config.yaml
n_layer: 11
d_model: 256
n_experts: 64
experts_per_token: 4
d_expert: 96
d_shared_expert: 128
activation: "tanh_gelu"
moe_layers: [0, 1, 2, 3, 4, 5, 6, 7, 8, 9, 10]
router_score: "sigmoid"
normalize_top_k: true
routed_scale: 1.0
balance_loss: 0.00141
balance_bias: true
router_bias: true
init_std_router: 0.0309
lr_router: 0.000966
n_head: 4
n_kv_head: 4
head_dim: 64
vocab_size: 8192
norm: "rmsnorm"
norm_place: "pre"
norm_eps: 1e-05
positions: "learned"
qk_norm: false
attn_scale: 0.125
tie_embeddings: false
parallel_block: false
init: "normal"
init_std_qkv: 0.0154
init_std_o: 0.0154
init_std_up: 0.0154
init_std_down: 0.0154
optimizer: "soap_variant"
lr: 0.00283
beta1: 0.95
beta2: 0.99
weight_decay: 0.0
lr_head: 0.00534
warmup_steps: 200
schedule: "wsd"
decay_fraction: 0.797
decay_shape: "linear"
final_lr_fraction: 0.05
batch_tokens: [32768, 65536, 98304]
seq_len: 512
doc_mask: true
train_tokens: 307800000
steps: 4886
dataset: "wikipedia_en"
Below are experts of layer 8 (counted from 0) of a mixture-of-experts language model. Rows are named up (a neuron's input weights, with its number) and show model dimensions 0-31. Each number is 50 + 15 x the weight over its row's rms, rounded and kept within 0 to 99.
Before each expert's rows: a language model's description of what the expert responds to. This comes from a sample of Wikipedia text that the model never trained on.

# expert 15
Head nouns naming places or institutions after a proper name, such as River, Lake, Street, University, Stadium, County, village.
up0:66 52 55 62 60 35 34 37 73 50 48 67 38 36 48 43 50 55 30 73 36 51 59 47 26 46 45 54 63 58 59 41
up1:50 44 74 57 50 58 40 17 52 77 51 63 63 48 65 51 59 52 49 88 40 39 63 67 36 76 47 29 68 99 42 46
up2:41 27 36 14 57 40 55 37 69 69 46 79 64 37 57 67 83 30 68 29 32 49 55 58 62 62 57 54 30 62 35 65
up3:39 37 25 60 54 60 43 56 84 68 56 51 47 56 67 35 55 44 50 43 60 35 67 43 51 16 77 46 96 53 67 60
up4:42 35 70 40 48 66 58 68 41 33 58 29 25 30 62 43 56 42 53 33 62 74 55 74 66 58 36 56 69 61 63 45
up5:64 93 41 43 40 24 36 53 75 70 59 38 53 36 56 53 37 56 44 52 53 59 26 69 35 45 26 40 25 39 61 58

# expert 50
Word pieces inside split prose words, such as rem-em-ber, ful-f-illed, verna-c-ular, and prefixes like inf, rec, dis.
up0:34 60 24 77 43 47 74 49 60 24 38 63 64 44 44 54 68 23 45 71 54 50 36 54 50 53 63 40 58 63 28 47
up1:62 32 59 54 54 69 60 54 62 76 57 53 53 46 40 33 51 58 86 50 68 68 43 62 47 29 73 62 57 40 40 64
up2:30 56 12 69 45 81 50 22 58 41 48 55 36 46 17 47 38 05 42 58 39 12 65 38 49 37 57 46 46 69 72 41
up3:38 61 48 77 62 58 33 46 27 60 54 51 75 51 51 66 56 42 54 47 58 35 51 50 70 42 27 53 37 29 74 69
up4:53 51 34 53 46 47 31 36 46 54 40 37 53 26 72 52 44 19 48 47 59 57 54 68 62 57 64 49 46 58 32 62
up5:62 21 52 34 57 84 44 46 36 43 68 68 43 17 64 64 53 50 49 46 57 46 51 61 56 56 57 61 43 44 31 64

# expert 16
Common nouns, often plural endings, after the, of or his in prose, such as people, years, members, recommendations, issues.
up0:52 51 64 46 60 64 59 56 49 56 58 74 38 41 65 40 49 51 76 69 27 64 42 45 43 26 73 45 45 79 64 44
up1:34 68 47 53 35 53 71 60 77 40 46 73 41 57 60 36 50 57 36 44 58 27 48 51 11 30 46 62 82 25 51 43
up2:53 72 73 53 73 68 32 72 36 30 52 75 44 36 46 57 38 55 44 85 78 63 44 61 43 64 30 68 32 34 40 50
up3:60 66 23 30 56 36 24 21 51 17 40 58 43 44 56 57 55 31 58 55 46 51 70 68 45 70 17 52 55 26 57 65
up4:37 45 60 47 83 70 56 64 46 39 44 48 45 71 43 79 41 42 83 61 72 83 36 50 59 54 64 31 47 50 20 60
up5:62 36 40 51 67 38 64 70 55 72 64 49 36 66 50 29 59 53 47 52 55 75 69 39 65 51 75 35 58 34 49 72

# expert 17
Word pieces ending in a inside words and names, often foreign or technical: -za- in miniaturization, -ena- in deoxygenation, Jakarta, Zira.
up0:41 47 48 43 59 37 59 38 61 42 17 59 48 46 61 53 53 64 39 50 46 35 59 43 53 92 48 70 33 59 53 54
up1:49 35 47 61 57 48 47 59 77 41 75 60 44 47 24 47 51 59 57 24 77 47 46 48 78 41 32 49 58 42 57 56
up2:89 48 45 39 42 40 49 26 18 22 51 50 36 38 50 48 57 54 48 61 39 41 59 80 45 52 62 48 26 50 62 45
up3:14 35 53 51 65 41 63 56 39 61 36 65 26 34 26 39 68 48 67 55 40 59 50 64 38 50 51 39 32 38 51 69
up4:36 46 64 23 50 36 45 31 54 62 59 73 55 51 45 50 34 68 32 57 38 43 69 20 79 48 58 52 35 87 72 63
up5:43 39 26 40 40 81 40 28 62 35 58 56 89 67 45 56 57 77 50 53 45 62 43 62 58 74 51 50 53 60 63 53

# expert 35
Word stems and endings of adjectives and verbs in explanatory prose, such as quick, abstract, silent, transmitted, similar, specific, suggest.
up0:61 19 43 42 53 60 45 60 70 86 27 46 40 60 53 31 48 15 48 32 48 54 61 60 30 34 47 48 43 57 31 44
up1:55 35 65 28 58 47 28 45 25 36 45 33 35 36 58 32 49 39 64 51 39 66 29 72 29 73 53 39 71 46 47 26
up2:47 45 59 44 39 32 41 60 51 74 57 39 45 53 72 48 51 46 57 97 35 17 64 64 31 56 47 51 41 86 98 22
up3:42 40 38 61 51 71 54 44 45 99 46 65 38 40 56 29 77 54 61 36 51 94 61 69 41 42 30 54 26 62 64 40
up4:43 25 51 59 58 40 64 52 52 57 43 64 60 44 74 32 44 59 43 54 14 44 40 52 40 26 46 54 61 42 45 10
up5:33 34 50 59 41 33 43 37 44 53 70 67 45 72 32 41 65 30 53 43 52 35 37 41 55 32 54 45 56 63 48 45

# expert 54
Vowel and syllable pieces of Spanish, Portuguese, French and Italian words and names, such as Sant-o, Nacio-nal, de, -ón.
up0:51 27 55 79 65 75 24 67 61 52 41 30 64 43 82 70 61 33 36 44 33 55 65 65 32 38 62 49 33 51 49 63
up1:52 16 46 66 64 42 41 60 61 37 39 51 56 34 77 40 57 48 47 45 66 63 47 57 62 34 63 72 39 51 55 40
up2:56 66 36 61 55 61 35 40 46 43 45 58 42 49 66 28 20 58 37 47 42 57 43 61 34 45 69 43 56 25 34 58
up3:52 50 31 52 51 59 49 89 62 32 62 39 50 45 50 30 39 39 66 43 15 48 38 57 71 61 21 67 55 65 42 18
up4:50 42 58 51 44 31 40 54 66 64 34 62 66 55 30 49 24 14 66 37 38 50 55 39 55 58 74 65 80 47 32 20
up5:45 55 52 57 46 21 41 56 22 31 70 18 53 56 47 40 54 27 33 55 27 42 36 71 48 63 90 31 48 60 47 53

# expert 7
Pipes, semicolons, dashes and opening brackets that separate fields in tables, infobox lines and lists, e.g. 2017; and GAIS |.
up0:56 65 64 64 56 28 53 41 78 42 64 51 69 46 35 51 43 38 53 74 42 43 60 83 56 41 50 52 35 75 27 71
up1:56 29 67 37 63 49 44 47 55 63 70 45 43 49 28 67 74 41 60 61 78 64 73 60 47 53 37 56 59 48 23 68
up2:52 49 73 57 56 49 46 26 39 35 73 77 73 23 16 19 51 45 45 80 36 60 43 89 33 57 31 47 51 59 40 51
up3:52 49 82 40 84 50 47 48 64 51 45 62 35 61 46 52 53 67 40 67 28 70 67 63 65 28 36 59 52 35 22 69
up4:47 18 75 88 67 48 52 61 48 20 17 70 42 39 50 51 72 50 44 45 36 47 55 42 33 73 43 96 58 42 72 46
up5:64 72 42 52 69 72 45 42 75 43 47 51 34 46 52 42 62 50 42 60 58 33 66 45 40 66 61 37 52 70 31 71

# expert 36
Inner pieces of German, Slavic and other foreign words and names, such as -berg, -mann, -ić, -sch, kü-ss-en.
up0:67 53 43 40 65 43 37 31 67 76 48 45 29 51 36 51 55 63 34 67 44 39 48 45 50 39 81 37 64 93 33 73
up1:43 60 51 64 56 37 54 28 54 32 41 62 60 38 52 54 23 66 27 41 23 60 56 46 49 60 32 47 56 55 20 48
up2:16 41 46 49 50 59 66 76 42 45 53 69 54 33 67 53 58 61 52 44 51 43 56 55 63 02 56 52 77 41 74 62
up3:38 46 23 61 49 36 46 67 40 50 48 41 60 06 44 52 56 54 56 52 73 57 51 78 40 46 40 22 49 61 61 75
up4:39 36 56 61 60 74 30 45 48 54 50 57 53 75 54 46 59 65 51 89 54 57 48 67 55 60 45 32 65 60 40 58
up5:75 34 48 73 38 76 16 43 45 50 52 29 41 27 59 50 45 68 76 68 59 61 56 86 30 65 67 55 47 41 73 32

# expert 14
Sentence-final periods and the last word or !, ? of song, album, film or book titles, such as Love, Night, Kill?.
up0:50 65 75 46 40 33 25 61 41 64 58 37 74 35 58 65 52 60 34 54 35 36 34 52 21 51 53 50 70 53 51 71
up1:32 30 51 37 56 46 50 57 49 47 50 64 47 59 58 22 69 28 52 57 43 58 37 11 86 58 86 62 42 69 48 60
up2:28 36 57 56 54 53 68 56 56 58 31 46 51 52 16 55 79 56 53 56 25 34 45 44 65 40 46 29 38 62 51 53
up3:20 39 58 50 48 65 41 59 27 42 23 58 28 19 66 49 26 77 70 45 80 51 60 53 54 49 39 32 65 71 72 31
up4:45 31 40 52 55 56 36 20 35 54 72 79 50 38 57 43 63 40 33 60 51 06 57 55 66 45 52 50 50 62 51 61
up5:18 32 50 43 56 69 58 56 53 69 35 57 63 50 45 17 78 42 29 24 38 25 37 48 48 48 53 27 46 46 40 30

# expert 46
Sports and election terms in results tables and match reports, such as Cup, round, semifinals, promotion, draw, Votes.
up0:42 09 69 74 65 55 38 52 30 42 47 39 57 40 51 84 52 56 54 42 67 47 54 57 59 40 53 25 50 66 36 52
up1:58 21 60 41 46 51 74 47 39 60 40 67 53 51 75 49 55 58 48 54 44 27 69 60 57 34 57 63 35 76 27 39
up2:53 40 15 24 55 60 57 48 50 37 49 45 39 60 55 55 46 65 34 22 65 47 45 64 36 74 57 56 38 40 52 63
up3:69 22 51 38 52 50 59 62 45 35 43 42 38 62 18 62 57 37 36 46 56 31 73 54 53 61 44 81 59 50 65 58
up4:68 49 69 70 43 57 29 52 72 64 36 59 51 55 55 24 39 57 40 68 41 57 23 41 60 41 32 65 42 53 46 65
up5:35 64 57 49 38 53 85 44 39 62 41 74 33 26 67 71 52 51 43 39 52 47 68 71 61 27 30 14 50 49 33 58

# expert 63
Periods ending sentences and inside abbreviations or decimals, such as D.C., U.S., 18.2, plus word starts like ass, exp, sur.
up0:52 59 63 28 53 54 44 57 34 42 68 72 38 45 60 55 81 59 50 62 57 52 55 60 47 57 40 36 61 84 53 51
up1:63 78 35 69 73 20 60 36 46 26 73 49 33 61 40 53 63 57 65 61 28 35 56 54 48 54 25 51 57 47 49 73
up2:80 66 77 54 48 47 26 46 60 49 45 47 53 29 18 85 41 68 62 59 58 40 58 50 51 56 46 40 54 52 27 54
up3:27 43 38 18 62 54 46 28 64 75 59 62 52 58 47 83 57 69 67 46 44 48 50 45 46 55 57 48 59 53 20 49
up4:40 56 62 22 26 39 53 48 31 52 58 39 72 33 77 47 80 28 61 22 84 43 45 53 78 54 87 26 50 27 60 65
up5:39 59 43 39 60 35 50 67 15 46 56 64 82 33 46 82 52 74 30 52 23 44 37 39 47 54 36 84 54 66 62 57

# expert 33
Early pieces of long Latinate words, such as ti in optional or constitutional, plus starts like inter, pro, per, qu, di.
up0:47 58 48 46 52 66 70 35 66 33 64 68 37 51 39 59 39 40 60 54 34 46 54 40 52 36 31 57 52 42 39 39
up1:38 71 76 41 57 45 46 35 66 54 35 61 57 34 44 47 38 55 64 48 35 42 50 50 42 38 69 69 51 47 43 75
up2:44 58 32 32 50 52 50 73 47 37 41 64 58 26 47 43 40 28 65 48 32 72 59 70 48 49 63 29 68 48 25 49
up3:30 78 42 55 67 15 23 57 64 23 60 47 51 55 39 37 39 55 63 23 46 35 56 24 61 52 51 45 54 67 72 53
up4:72 83 51 57 72 39 28 33 61 54 23 48 39 47 50 51 52 36 41 57 64 49 62 51 49 22 24 49 55 53 47 55
up5:61 53 56 59 54 48 39 51 47 28 26 17 60 49 68 47 37 65 34 45 48 49 48 41 29 53 65 33 64 67 53 38